python train.py --d_model=256 --routed_scale=2.83 --balance_loss=0.00214 --balance_bias=false --norm="rmsnorm" --dataset="wikipedia_en"
Below are experts of layer 10 (counted from 0) of a mixture-of-experts language model. Rows are named router (the router's row for the expert), gate (a neuron's input weights, with its number), up (a neuron's input weights, with its number) and show model dimensions 0-255. Each number is 500 + 25 x the weight over its row's rms, rounded and kept within 0 to 999. Numbers have three digits each.
Before each expert's rows: a language model's description of what the expert responds to. This comes from a sample of Wikipedia text that the model never trained on.

# expert 11
It responds to: Digits in numbers. Single digits inside multi-digit numbers, years and decimals, especially in statistics tables with pipes, such as 620,000, 2020, 4.500.
router:483467500510481447485469506447497521490493520487568499489527520462509506464511554488489517477471540495505523460526464533498521502490517510478511500475494485469467500522561483485504522478480520462514461493512460504493491474509462555473516519496500514495506524527443511473442505498504510463473513519493493516525539536524502502474481477485538482539520473506494457491499462542481466458485487502507469490507555550476473491537511461467482546495469548512471471537469491479519450468464459517467495511524526472513491490508488530521494454473489511503477513517518513521508531530545506480546480498508492497474531471504504475544483519511469503519516479489501474504528491494496501493523532512519515536482488484476487468526507477481476517533486533510453479539510469478537493507536500
gate0:512483477481511512448506492427534492497436511463479509515492491459547478476518538478491496500491526499524486470462466512492513486489540534485475486489513499441492477517512499533443502482527480489488512540527466490496458479505491551523525490464513467506517486513490482494452483477483491506499478486480495473524494508518497455476503480490526458533490500475529498513483464532498510480504522501457511477475494462501548512526564514499515506567480521471483557541476489489484480497500508493512463465514497530486465513468530499462546473512498490497494497464479529526523494528507529505558515503496536484460477495491524514502486509509454506491511482541478505516510507454473452465500537482507467500523502476496522486495527461467443516526493513464484520484517468462483470485475516
up0:506458475507511471492531471521492490493524483523505500497489486497530542485457494495521511521523509467514487485523509454506521496510512456538509463532470490532478561407505525466536497487508513534475501495497564518480449512477496480501558519485541533469479533523554533529519509506520532538475460490475524452475482503505469502500473534480542489520472467464485481489468495494444495485505512465522506527480493498476511521505476493447544488503525509469485483496500503510537497499469545473516520494515530455475534503493492497538525549503488490501482500534482520444492468446501509506514502486485506513500508508521535538480494548517552473525472495530486491499492518486531483503517491490530483490501534496504487487521503484519535491494483503512520495556472511492513537544527480

# expert 20
It responds to: Line breaks, heading markup. Line breaks, heading equals signs and table separator rows closing table header lines, list items and section headings.
router:468489495486493485518456514484527504449502475467513485500527530495508549490509520463501519501475549501531507475541453517503518485468478479448495491483477469439506563519528481482505513487495536505521488447494472475468496494506490521489518518518476502491510509515491521492484519470526519489472513530497508518514514537526482489461497432495514483514534501499474458463537480527484451476493448464497485470509515534496476501528535493505507501468465527518490479510470481490536469473487503509506509523545506500516476488521483513539472474508492505471483526522516517532464521559519508498527549483528446547469518472501488459534496567521497514514522474469463482539506495470496487466489495508517518519484502485466463446498517461543489510504494525519496468522522468487536536498544483
gate0:514506509492511481538502499486474494525497540504529511512505455474531483466563541544489469521488495485525499447513500564479510486465492516473482498507486489461455499495500512507494555490437497489501507541560473510524480534504486516463492517528527507494516479483495489472466468504474517513491493478503490488511445474484487504490470510491512491478498553527528468543505449538502474483485501523498527502518498468492543520564545515507498484473508508479475524508556499449511491475500515538499489533495477522521531538505442484505496484487513456493442531509544496538539495484495492558540506460469515529513509490513484505514504458467512489521487506496501503507458518497545506547507530466536519484487508477554518490507461501513507507498480475528492529501492483515492536483483529
up0:506497465543517506489499504494501511496473528500543521523498489508471449449514479474456522470483518540555529520519506494513488507504484508471522513488506531537467494510438508472486503526485528457489493478509492506563480521495473519480518539484493452494492574494530488508524495505508496518504518503496518475514477506483520502551475536507509486516486474547549484533486530535528531495505527525470519515517531513473491523518500520513488500461475512500459503493533486477488552472466511557524510575505475478474495548500500477464468468505492532480468469505534527496506504512513473512484506507507524519496522477535486526522510436501511513527458507504486544503448507505501499519526556477530488501505494457504523489476512553504534495455506473512485533511492499495526518523500562

# expert 43
It responds to: Latinate word beginnings. Opening pieces of technical and scientific words after articles, such as pr-ediction, fl-ight, prot-otype, activ-ity, incre-ase.
router:466491479481468503498466533478502554468530536484513497492534495474514500507539524481530545490495493504504499500531480526523503475487495473498524467452450469496473514517529490466527528480438531460482482457505488474470487493499489525455521517525473499487538527516470493470484520470522500485462519528459497527510496505507495485486475493453518506514501495507488489442516479489486487498449447503463481504493499489467488457514513470486494502499483527522491475488479465461530467473492438548488540515544490492536467457506475528565506474497495523499487494542546536547484529517512517462525523514522480503475546492498506474514467516501495506524522474461483458517480505462473487467500527512516514509481504517500454475536547473545464508518482500521485481530516486493478514516527491
gate0:502533487525456495495444510506533533502537532477521516456508459509506501498524515523522509505462484498473489517536504494491519481485507503491499503536444521505515499499490531523582550490448498521463540506528478493501475483454480520509557485549482482501491542513521491474488452491488499501452552517475496544528510553504509524485521467488460499463461495485479511518517487506501508540531487519502501522519474470481494502504480487487505558521449514509507473481549452524481459475532495479501491523524499530524534525472536491542474521540524480489507483514477551500510525491509486502531537472542510457474465502531523524527533503487502477497509493462525529504455525496494525496493483503486500533525513543520524510535518473510499522524539542495524516484489512514499483509477517
up0:522480514500514507474475514520477501496523506479462504492493536504497503482500500494497463514505519502500497485464546530492452468462495482463506464565422517488514500491480539546514501507516514501496515482523495485460518518534465535503494488515478458525406511540521448493529513495493467473478498529522528501533487501492535514490502498470484496523518487486498501522479508557500522496532488487525486464464514493534439489486516492474485532508532508504501540493522533508469536483444469507483477517537472493497467492487529536485506504480502496465504454517495499502484495488494497487504543540544536484478517468479508529512527476510519477542495515472469466479468497552458505538478472512484517521505463530481490527474498505547495530452537465481508455510513500497546493497503451

# expert 1
It responds to: Table and list markup. Pipe separators, table divider rows, colons and dashes in infobox lines and table headers, such as | Player |, Time zone:, Votes.
router:501480525496488500510473491478506532487486499466522484491530511496532532453481521476521512492501548502523501468533485520513518488488495471492540498484472473447426501524515484490515501478472473494517494450494480458478483494545476540508514524510487523468515533526479535485483533509522509507481499522503478528495521512516473500490439486451531493532528518499492447448523443510478504466477509490470481465530494530505489473520517460467499483486442490543466500498458513494500488501497500516503494538516503486520495500498490526540479467487497522477473525523526537534494529511510551490541511477488446528489508483495487507515456504511483529524519495486460480552510457468483499490503494524519487523453479458488474457555537482513494514529473521537485504547535453464533524509524507
gate0:534487507509532441453543529514465540465499507493497487466522490502484509505510520482528505514516498535492477477490516509483507528542497472459484466479511479455489484498470507506485540511545480519557496514513486511524517492475508500519522530524506502534517469470538484481471483523490519506491515511520549511500473499520464480528518479485512558467520502526508504511478486480481508557455517539518468491475505536485506464544512504506499465475479531524518512479477573514513487498512521538514515512472507491508486522463508450484471494452476535499471478495521493519502493512516499504515461454455469502518475497521473476482465527511510495488511520555497459509472478528483525504468457499498478518562492573542469480482516529525542490503491486524513531521508480466535548496495462
up0:489506519518488501540505495541486503553503481489512511520492498493500482527471484516463518485509510479496510459515535519457464465468507502500527491468505474539493540467481502469540497443495499472490472479523476551464521439495461518503534528494502501468493510529517511457456483533516510533501460493478493536500520522494492465506501466482454487453513541460491427487467519481500505521467486507518547560536528487436534480538487492502505500469530519507507518471483492529491497521527503536553489530468486490511522474543523521496499494539526472443503520490501521501494493526526472470481475506471475499533482505494514505442509529493511525493460514483497511484494503524510505476480494505516485533490516525518524499502473470471526494518463539515496509453510512472489550478550479

# expert 61
It responds to: Of and digits. The word of in institution names and titles, plus inner digits of numbers and years, such as Ministry of Defence, 2,009, 1054.
router:468461526511496474493472529438524530423504522441542449457529524496510540476488517498548497496497514491511540481547481505511538481488500496460529483504496483452440503529537475485498489470466534481502452469489467497469477483492483513495493529487500511514504520519445521462479486473538520474494483484467489500530520521528475485496511515463514486518518482526482465513507465518477481486486499495465493453531514554481494479518533469503496534503475492515477475502469497480540465487475473497446539528496527486523502465517487501526480474465502507502470518519524514486500503522516495469552493505519494502489506480522491477532493502491498497533517498480478504548531480511467506496493514493507491506481473497467480477552509487535478528508516533512448494554504479431508540508518505
gate0:450459481539489451477525536476501456477502511486504467510532509534535478496534490474512493520496517557512484544471503466541482525494483470535479491537532527437477494504512464499445490477539507465503505491566503466506553485469497536515490544452478530491527527473546511468548497487532497533514512515489506442501509525525491499534525470473518532534513494499488527532489537527482482522495488490463535524505532524516537505552490534507493548487517490514520505496548516503479496518464512500491512510456519502495531484456521475473485519519514531470519468504520503493524522473497495461510498490567510507551494484542514488510512513501482496474511512461499488464519487495490543504521528506520472479511526496515451498523505492534530499472529504525516489495503501511512474500483492
up0:510446477537494465493500541482528482494515502476470445477528514539467459520538499484497499508521518548526510546437490437492470576477496493512499504518521485479455515495471485469461504490497513459483536478514539501499531494448505512471497522468463501515514549449557512501551543492481497521486509516472509482512537516553510501517509482482536530506473484488475509524506524540435500525502500488476571536490545500525500507489508527534484522505519479512477514479506497546514485544469509489507523519475497477502513492474514476474513479503508552490524466515504461494499505487512502508483486455533497507545449484507512527517498497484518495473512506535514501463511490503518511510511522472488474501502520498502443530520529496522526496482494511518537488518471473511510502464520502

# expert 0
It responds to: Table number digits. Individual digits and spelled numbers in sports and results tables, such as game counts, years like 1922, and ranks.
router:457487530491486471508459537466508523469489490473502471471510503468538528486514536477514500499479535513499570457516456548500554493492500495489526473499487493474450528515543505496524529484489534477534440450477471499495498494490475528489495515513508507499521533502474530455483514456524527464489498505493455528536517519538500482461460497468491493506500482509460464490503475529438460470504483478480480499535562533486500464533538460501488500483477482538488497511495488484503514467489490506493529530516527467527501489508471506505499491482488529469473513572533512508465521530504516485556505468517469520442518509526497484529485523529483501536509503490479474507532467501472498478513487524521527519476487486479487458514497487510492500530490513521451482511504481461493521502541481
gate0:490513535502504504446439512455512503496480493516487507486493456495523503481500511494518486496535583482493505488503494491463526530518496511513511475491525495462504463502531499488496469517475477520532472468529493481504509474464517486462536471538496523476475520515523457512436467503492525485493498481497521534457512543489483523512480487503462480520502531517466464499541515501504491523502477492495508527534512544503481485521512484519478473425480466492459524517473527492530486469495534504487481488491509483502523505499512453413496510509509514496462545529549468500504482526492509503513486470486500476516526528472516425488496573497533504483521497532463504518472499457498515528541510475477518493527498498495509502504505440478494516468477479507520500528558474522464511501481514
up0:507513495518478497479480505457492488502521493529497499488504484502515480495500498476522477479517553522535500450539484512453533542507507484463463476458519454433468479498534470527499494550467474509491468493499489524488536523510523442492473498530512483437471482469503476494484491489518517495502504487520502540500450519504513511467509477473486512495483512536497478470518537529521499510475487507484519508494527498497499479537527490536490446456497454490466497482447500476496489492527531486531479511522464486483535468508484463474527480533510497509501570520566478552524487469492519518515491467491507482503491552469514447532449542509490489483501524544448486489486494499507531516539485481466512467506487495517511501516510495480521504495476492530507530506521496490444530489452500

# expert 12
It responds to: Word-final name pieces. Final pieces that complete proper names, titles and rare words, often before a comma or parenthesis, like Ordin-ary, Cas-ey, Nat-aka.
router:471428549440511441476464574482554471395460459419524498503543527456507507509544537491537533492487504514502490500538460530540513502486490500462560493486490489488479508516500494490512527512455494480509486481487484500486509472510485514476510519501484508485530505509455502488478531498507525447495506536489460526501489513506501510480484486469502467533532422493494501475539488509489489499485497493483483473541518494467477497513519489483454533504483509544489489502487495485520467455495461527457511535536516489538497476529498502500478484479463494478483537506518523505499542513524526497514492506520515500477520496502491479500493497508484525527515491483481481494506494496499465500493522532554511522484470485477473489527503498515469501505502506491497481524524481480513516498498515
gate0:472489478471457462489476459518495454483465461533485532511491524511494511449493489472494501492516482540490526463494502493519487480410516513525461545511492477524478505510510487473472526487541488492525529470498481461484471511474515501477553495492497520475470508490536501517503536543535524477517496508528474489443492534503519466491524438477483462499468531473501504499488497536462477443480528439473489497473457507523503491522501536504486520492508539522517487533526473510511521505501478506487476489504497516545501502463487487472489530520527524517514484524483521477500503522516455498483511492541512510497520538446474466484510524544521519457482479546522490511533488461513487465490503536487509468501458512507473518474524463467475525531509510502471541478517521499516499488548489
up0:473484547482588509456524577434565490488482511463555520516525512524520474531529505515517508482508489490469481490518522538508486513503511483498497500539528506507500519446489485475540541505455491515493511524493464538500493500506478450522483523494469498490497526517484515506488522499490524488456482486520515516509473509506507530556491498498517470528504504470492543493511497483506508532467531466478494542493482481471523539533503516482470497499485494501486481485506439501500521514486520490530533530507470522490514483521517503476466507493499505483492502493542488528474520478458532562557486484492548541537473502479506495489471478473467487524526507513573498503493502496509464503508527444492473510482507507512509529487509523531537493492466502522520547508502521481528462507493538

# expert 55
It responds to: Word-opening fragments. First pieces of ordinary nouns split into parts, especially v, fl, pl, sp, plus stray byte tokens, such as v-entilation, v-apor, fl-oors.
router:463487464498472499519470525469522510490510494507533487446537492483511523499538518456549556489521506514512513482510497536521497488462465494489509495475468444483478528508520497455517526506497504454487479480478494487483493492491454519485519556506476507488523519530460523455497503460558484487470492560445488542508508487507459491465465462477506483515526482501473434485490502506461497500463497500486492480504492495475490464526506470485496482479477551500484466517491478472522475480493447517474510510528495483558455444488480520535496470477496494483491515540483514510488535528520505464543484483519505518486531480518468484513452499503465517539510461488479489509515504497477501480516497551507550528474502480461496477532553488504502524517491502528480469541528502498486504503519492
gate0:493497519493475528500467484514483530516527489496528525498547475452492494507466535466484501510499480494494507467482484515508504496489499477512504503504408490492492486477508500547513492480520480523479509494519506514523505449525500533475515519506489510520509495533533498502510490473496570507462485523461506526447477497508464504449518488464494510517506505503533478481488492468464510499471566536520442518480494511505524484450494460499474460476522550507506471542490502494526527502483409435545496475521455501523495499491502456481511469457488492517510495521509491534510503492524513510499503532512531533501512509472457502528493475493495462488480467505497496506499516483523487479494529492511534463495487493524517495503478529437460489472448525508550494468504501515538462487550465
up0:534529487489489493523478500474515468457467476517484482506477555494501508509475482507512530499493501508483492519504530529508482520521462518500495502467504503461502469539470504467480511555495473509507493558524483487504463515439490511541513493454497493562472502500486524487488500513521472513535541508504527488555527496531546506522500515541456483474495520498456504552438523488491483510489469465458550491523500512498453510540514510487517552523500491487521504453461493468480517507521513526503492502467482521526500537518513465477438533513516487500478495486485512501479506514479499500502542469499447485463494488485501522505526538506521503520542474458525522506499494521465481521483467492501525517453535478489470543485497495550491453452526500490499476536466484483498524516459523

# expert 5
It responds to: Personal surname endings. Surnames and their final word pieces, often critics or people cited in reviews, such as Smith, Bloomberg, Donelson, Wright.
router:485447520507503426495484494480506525440485487515535498485512525452500503469525527485500507489485495528523518484513483501529521498495506462440548482476475492497480519546483488475524547477484530498573491447460491487489469475493488514478521525533515509503525510535487521501498522482530547489494499524465469509497509530517507480479478478482506456528530484521489487470510479530483478486487490465502479470538537521481496501546539484476447509457481530527486489524491469450505492486493444546462494525551532468545485482509490516515508465478499515472475523505521504524493539515510484489529509490565496519501519485531487491516474541537482488530525484507506497513521466479499472489516518542519513496481454483503465467526504488497473513543482512520471497504533491469492525540532511
gate1:462509546522472510516505488522506492528502491492485530515491479492489502498525524471515460507473516474493517512488492528465524460469497498494542471480472498502499501473489533500526513483493501514502483506527538500506503511488561508503509487502494514509498495493462545538488531530496543482494470510517485524477457479485517448510448531485493481503472495549487461487459453517517518469563504529455500470534552485511446489522505515528526497529516537546510537523506526488469528437489518487551465485517532501489509571522510470488504483568493520503495490492499510501503496516518511448501489498462477477458459506516470480516541466502499516475485480487479487504537497476532508499454485496524461502499511444489500501510504492503518524528515469467501473569477498461493559505523477
up1:540492481519481476522491507505470505467545517513492500488513468520484494523484494521523499496534508537529530497523492505500539501495543477494479506505489489517490497528488424479479505549516496533540502497481464487486493495528444458510459519477501477491543482552494479459461484519503486501544550471480570467521504519532477534456542537508478490473497495524495549463515534484493505508472494459507490494488477527507522489509513470461495482500479462471532486497475507515502504506484509540462492526498473517548482517490483512518505490488519461498494481524500494528446544485458488511563527497498475506544550518470509492495462539482457486530512513543527528505482514504456469503535488506511500469512490518501486511523486532489482470485504512507457524475542505496495437490451530

# expert 47
It responds to: Starts after articles. Capitalized or first pieces of names and words right after the or The, also the itself, such as Andersen, Catamanus, Muslim, most.
router:490507507482479472524448544468525511468522506498530476485503529474505507455493530483495540434472515548511543489494474525513545502474490489443499470504503461495469501494514468487480512510473526511548469495486475503486468490530475519501512530525479515463500547503506498452486499486524526463483504522509512529539519523509460480494499467500484484495553462516481466502524495523484504466486481474482457483551511551478454487518513487524504522488510525507478464497473492491504484497432470513480518526506528465487459450511508487523470478490439531493512502537526498525459506521511556453509529480503481539463528489505486447529497492502514503509502475465486502503539440473494506480511531499513518525474500470473487486502511506506454507531478523527496484536506472491545516495514475
gate0:506514494546479498549485486481520541475465475500468447510469505501520523480512529489463477451517487519508490527524508490493494500462492532493508511500490518481462439440492494515490459513480468479500500507479489480509494487530510542534481500508528516475497473461475510478503480507447458516466494538515495528515461517520514501484505509478476506480528457469491477527508475502502515473507510493461485549500501476505448485489521495457504533520521499470504490484510517535518469516458475496515520558482484471507475487477478472484530500499476491513489523528515470423488495505563481533530493480487474513536503483490523451529487489520487424514501485459482454485497479485493486528501527506502537490443507461484479479442516550521518470511486528500491509533497480477533469528507536
up0:534525464518476495490516486481518465466520490506502496491484504527493478466502524490457468456526481482498519525503514532502488524478522545521522502478498505499472412472490515516468475522562486453492476511485480446511477487529499513513510504527517465518481508457525512508494490475468447526485498547465495546482487497478546509461511500506455510481494502488485489508479511534515538511508501495487533551510504514472453501493487522481514521495518519441528475487496507484523485506462482507550506517478508495502470473515507450471509494483496541463504526524497451484485521491536503521494508462499487531543513501513501453483536495488524448539494485424487443470493485497513491508523522536504503495459555487508478521500526502487527483529448560510490518530526494476524482492515520

# expert 46
It responds to: Word starts after function words. First pieces of lowercase content words right after the, to, a or was in prose, such as p-aid, p-unished, separ-ation, medi-ate.
router:458506476493462483537469542466527529474520499507504467481526491502516499478538518496504514500482534523530523474521476511540509480483476474496556489471473510491486500497534471494501543497492530467510484471511476471489480476522454523508527548511464489479508498522482514487453520487532589487478519520474478510491518540521481436465486494468502480500564480506503485484514463505462480500471485505490493472543503506444478509488507463511508519484498504516477489519467471475502486457469489521483527538534526487493480473489481511546446500460437530474481517542513534531466509523532494468501528503509510514469496483525469478520477531518473559516506506460465484525507473487450485469516548515537526491497504501481474498518521481495487478522478497518507491512531496456515508524506502
gate0:528521487528494498491441476484512486477481497534521498511471465485497495538517483526489459513498499489485490506541494520499505495503517504530485530502527461478482488468537524523511503512464542483513500431552499512542580469505501547474525490502473483492493447486486515463537470504491500537510502485488481478495513498534485448545457492507508511482482540547481456471514510489512502551461529489492501485538538537486531508517531507533463484462509539496518521513502479541544484488490542451492511532475477451469465471520514528503522478506474500482550512519499535472482482492504484522507494492470509499521505493485454511484509562536506556519487500507464522513524468478475507471484473531481490484471474513497466525491487501474510530489479520532464527534521503537478520487512501
up0:463499515435442497522525545502445522554511490485531490506455514521508499457534542494498496515489500464535496518502517509514482488498492501466508494520500511481512521522453488501502543518555465499528500529454524517473491523482534497520471524516519509486492499492510501519479540491539487484498492543519473511474501488458474496501531504496521480517480490479545551522541517526455523452463466474477491526474518466551488512500484496485511485489503505501477461516490524454458535507507486577487482455510501500496518499481468528481467518443517503535479500479509503520526476515497544514520474449509458456489471556495502533523466478488493483457482517523567458478477506537525490533501516503505514512507530513483494508493505509533497500487530476517499500509470512467505508528511481

# expert 40
It responds to: Personal name pieces. Common first names and the pieces after a first letter of personal names, often musicians, such as Robert, James, J-es-us, Carol-yn, Hou-ston.
router:493478512486478466517478508458541517435497488499513461485485509458514539486501515497528487481473518523521550440552478510502537478504512488441531474493436497484464479547498481497499516479470515510560466482489504460490479470541484515460521503487516529504527505503480519487504503482525527493483512524474454512523511520508476477461509478477494478509516482551482490519518491530465474500466457472480477471518522519483497486549525484475487558489495524550498498499468498482523451494485472511455509508535508480517468474502477502544485464469459500491473517510528518535505553529500528467513533489511478510483510489532462464518486521532515515520547489509486482536528467496457504511490495524532537494489469490468492491511524482511490539532493530499439486517517481486515508492513492
gate0:558470483515494494515532481459493521496526488493487475492475544426483540527511465544493521472480474462465510445510578552468510512499505503439546504499437496495461502501486476492516523515471505485488529484480477481515499462530508516521495495533515506532527487532514483518516496519530483490471516507466472461535518537502505495499556474509509514479463476537494511449514464512509541477470441459532452453473534528506505504514491487499523521504477494544477504485520470512507465471508493489506523515520501483484514502515485524493495476514494490486500451527488508554510554465483492544507468494504487508430540534486510519479498482499513532512518484493511476509503492483477529520506487531483526507514486467467519498493527532505523510472522516503515520490499512501457475496485516
up0:476548478491481521551502500532506460532478501519477564510510453478524479492502525420514494512507484527527475549503465442521513482490491475527466506461535492506484508529486519507482465463526507498478510500523505526519513524489482488495510486494506508458500528461503512511476518461486510526531463492532544505447510468503523509497437523477518502509533518496486523514474517508495448514509524513458530544545487525478513469474529513490502456505522501440504509509470525508501509491506520507528483518465485560529487512486521493515495507484504528515475552477518459488502479538475535514524522495462506471547471451520494472511473499480490470502462490487500533482496531483528511498511502462518465513468488534543470478493509456504452460519495475482474529508477493483495524480525482

# expert 28
It responds to: Table column separators. Pipe separators between cells in tables, mostly after a name or team, plus colons, semicolons and dashes in lists, such as Cofidis |.
router:457479518479500488498440507471537516441492495451512467498517495497498538488498516493523543452441538503545544499532466502514529475497470443474523473485448500502465531520505492503546496505471516499524483495473514511501470506501471530496506564508472522493517526520499519480484502486512517499489497518500497551524496539520484498497459492472521505510506466530451472490510480521491471492501453486499489503511503504502472484508524469496501503436472536540462498506476490491525490479487505508489521538527514491515489503513469502544477493472483550467465515528512517509453513526519504466529518473524506512500513492538493471549475530498497528520497492469444486536523458468479440486495521508544534513464498461498457468528499499529486523497491516515486514520536453491530533502512470
gate0:515492518516498499507523492486509527504489476561481470489488489518501512461517497515507497536470466510496485508496496466513516502507473476505493493476534479529487539525501509516526526473511553465550503521470521458454471467480505518465533541513520504488521482487551509490459517516501513506470443484505513523514522484487496506489507475464523500510488523538504523502514499525503471453465513509515464525489531551472471486521518515492518503510438489520523493522521490480536497510552441545492504504456510550491512474476458559486486528504470501521518514537468512509497517508503457487488450488517481507493495502502464504522498508501482497540498560505525450494493567529492534511513518498500517552498459466462468485519505525454518487526506508522465512481491484496504531544583492
up0:491449496529503477512518454459535531469465515467499497518488477530505516472478507500487524505481521461500524569508486507531489465534492491491489489505504500508493546475514499488533508489466513528517458507484537487509504526471472465511515540469520501504479527462535520515517503493459494510463454474489487504529548474495534509524482490468478546487497510533470469485501504530534508497508484515487520535506501529495493472491530478492499485500485498503550559486511449542518471514517512456502500529477504494489474468434469541481520517514490491499481526518502508471492494474516499475452507534523496500499516531515541549523499513518482476506505559461465483490532508446478461502515509521455470546496478485538517490518519534525506496530470520483459568481482474502476536509546476

# expert 23
It responds to: Place name endings. Later pieces of city and place names, often sports team names in tables, such as Phoenix, Stanford, Charlotte, Los Angeles, -ville.
router:480453538517475474501475506487521499475499497496516500496537513451487502467543524477510517479470522495502547477535487511507533475478475465475525480433439456486485517547493485473504509475469518502516472481459506489474489478505497514498505513486517532511524493492462497492481541473540512469507503522489459527529517528511501500488485487485501480547515477539482463497505479535497503477487465494502512464520549535465456490519527475465465540483492532531461496506476482494518487477508457524487501529524525498512490489499469538506470419498492506485480553514539505502518530522527521465498488500553476479459517491513494508523501504525507558533523478521458494546557495497497466512531496518515501506492496483486487448502504484524484554523453532505493495548492507468511524524486472
gate0:508491481476477475474491516508479517489496500502453452520506521512483549475554505513579502502507465498496501445513512456494489507480506460494501518496426445451501546530522491472506485494508515540498515500513487468518509481423483469493517593450485487580485530497471501508481471494503484530486514480507524504479499552501485483497485509521500480517465467475505485486519492498538510459505537502497491481482505522499512467483500512473440516481510553499536464512488499483503546491487490490509463454493493513488473506475487497482495472506511498461482492496504464494483556519504523543449503508481506488476497507495486501498502510503520542523515472495493541480505464492504502489494511495525533504527520540524457472517485490486482528497477504495525463486480456460517542506504472
up0:499499467485474533495520514502464469521522522503477436511495454518467513482523508544502509503548487520494509480510515469471466504523489472454445516500479452498526536530506450477500468534515491533501482505530529491523488482510464515490487537477467478537483540505477506479526469538515529547507515504491549477515510560500496482499490480507467497493504502483467497560540464496516480473519513542495523492501468521514515487476489560462466523510499508500530473528478488494465546485511475491489487515500512540485483544465501454528507498494538500500454487480477447481538561516550518535477503490433492489492520505510490467507526524460503538528553495540493537477479507482487517494476478509488521487529501523548485504499489503501485492479498497455533507506520481499486524514510514

# expert 63
It responds to: Place name beginnings. Early pieces of town, city and club names, often in sports tables, e.g. Huddersfield, Hong Kong, Columbus, El Salvador.
router:446510514506448475529471525470548520473495504500536504506510537461492519476517535497513516508476511507501524461516484527498556490501515484491519486460436483501481512542503495474490505444504531502504499479449466507497478463506500516461512547504511536482544520529492500487477521492556522508492497510495455546510516522523485504449486457488501518522503488526495489475520475516468498465471499479504496481538502515467449494539538510503501513491476541515447480506471516483538500486498474504493497520529506452501503480474504503500496465473471514494501575512508508489487519539515487455500507486556474530462547492535484509517493537515487517531487481498476510549525488489483486484517525548525505487453467440491497491514530479518522556494448540540491497518504507501517510488510482
gate0:501498501529488445554465492536512522433470533476557528462513513463472507463495532536483543513479473504490508506498515541491533502525494489467475477497496496494511521520521472512463512482495573453499517518488509521511512511484497527504497507454535481510491499520517500507509493514523523515491505538463486485513540478490466465530495507435538518516506473489490533512518473471513503504486519542540441424497485516467538533525514515498512476511513503494505542502436533517539497518515479502485516518513474496461488505514489505472515445485427456529504505512466486489475498552494503515491481484522461515485510503533484521526534484502529491529483485519510504512479516538493485476517475528525470526470502460482501479505512511457514516545510542500509509516480493532481532495503488
up0:454469505501500512461487482484502507544491472495497469552486476506523492501504493488556446483513500458505505508532451448567449496546519512498530494510489513536502508495477547506572486531518485524484498490503491520482520473502513511495507503540540538497518564502493526491492529446500486451525481515465496516478482541497540541488478484540442508507502509500478469507491521520476454489503486466477559549505517490531449488474492459504510519480484496517498498514532484476451489519489484498486465521512489505522508474506492513574514532522508515490491507475494516511529514474527505504506499511510518502459493514477532500513485483477470508492476494465526489517523461480490482526497506473470536492491501580505500498527493489529453494467469493483481465503517482489487450529510498

# expert 36
It responds to: Personal surnames. First pieces of people's surnames, often after an initial or first name in cast lists and tables, like T-ay-lor, F-ow-ler.
router:476469516498499482537473500487525512486505510515548480494500523435498495465512519477521503484479521529527518476526490510495511477486520472462537519474442486473487525532482486488492510458491531475533501486467459506495488488528493517486517554527502520485556505555491508467455538470561545496487518510480444504514539539511519487479508445477513486536529493502483483480514494514464462487462482480486458450522513505450478507526520480473484526501502506525485500513483479471517470480493454527484502519516527465514490481495458517533476468489484497461457513515511538539461512548507493481521494481511475557502535485540483471497450522533457487517518497496498502534518468478475481480510500526509509501486454457472491467509519482506471536521484537522479515497502475490504510541510485
gate0:483517556478484471495486488493510506442496482528491461484467526487507513464480525506509510476520493484504545518485514463448474466463475515535478498505541559494463490503503473522489481501514516511500512492487526502505438498516473513547500525505470473451509487508506549488508502518509529493510519525513495483514529547525511513485507483489449503467536494497483488533464508531496515485482489499517496517500479483528495529526481534480459525492500509512512473493473490511492468509524466462531522549519532425471512489493527468511475539492492435525572519487505446487531490470503476527510519492512547472484512527493495512450493488526497488530538488502486485487496467514488506534516519482502463521530471534509468536471485503467552540529499517476503499481462476540527463546518498
up0:480491550485516472500484490475517479474473495512492480521472541432483565527478525444503516531504530472485521504467490488510480503479488485533473506467506503517474505528481502547469496493516532523468476460500455545513470479495468508504529453476525476438500496501538562491503502499496517488485538539494433503500478505521507515523482517511499521470538525554507503487445487490533506473487502486518449502493474503486519510500487516480476468501529474481518500507493502498497500560501514478502551464496518471508525463549522487528473499480468474511534571507511487517507514507528499479516513494515496493519494493471474506490550486504492468516505478495516496512523484479525463486529510499502462523520531535503537499470471460484532523511495524467513534500452475533522491459538546

# expert 14
It responds to: Determiners after prepositions. Articles and possessive determiners, mostly the, after prepositions like of, in, during, as in of the year, its first.
router:481497522503478460510493536465524512436492505462521459493514540507511521465520522486544506460456505524489500469517471540487518479486489482470496494483487503477455492506539481478502507476493544493517472508493495486457498501531475500494500511549464523477527528521459517502495509496533517480444526543506483522548526523553479452484468501489545478525509471536463487469509468536510494454488475488469477483504551523491499492531515482491480540463473514522472488526480475481510484496446482506452495539484512479559470474551492519524492498493478520479483503507554517522486516504508512476516497490532494499481488496528512463509465493543481508521523492463434465517516458477494496480511521503515509499484484491470511487533519499510489519515455555517451490517520504484540530501514466
gate0:498495482479462500475508508496494483508476550488481491500505484517491544521558491462499477458505487518511490577450500513487517512534503465527457489522456472494489505486525503489541441496556498507494463505498516528467498526506497529511505485490495497472498489448505451542551518498490541523483553494500469527518521522505520476501525465551528478482528489453515511457486504519509520470493501497456527532474503474485456464437494523502465531542505470476532487530473487498479480503492510447481505523506488512451477431514488500492524519483515515538499501472551542522541519467524499496472500467509476543492507525515476559549462498519483475505517497518501524490527505501499504510519504537488474508503473512521458484481512524483482508506464503490485487508520490490523501525524486
up0:536478480450503505489509543503522497491543522520512525462499463542510515518515506484552489468503481537492484529507504505442517503500525511481496483552469473505505518492515527491531478504546520534437512508489500465458496519527479470497511500507442482495483521503477559521505551483491529460496534518497490540553508477508515520515477467473554480501513488480483559473479509478501494509483507497509574539512513448544498479514494503525468518488456467465472552493516482527506503521491497475471469524538504522483503462512486516526535537480479542538458499493522521481507488484538492490488529506536471525449467480516505520493489521542505515513475492505490500516546486519506524527489494492487479507543503530479508499466549500463494521512518536518494475532498479519482526472487492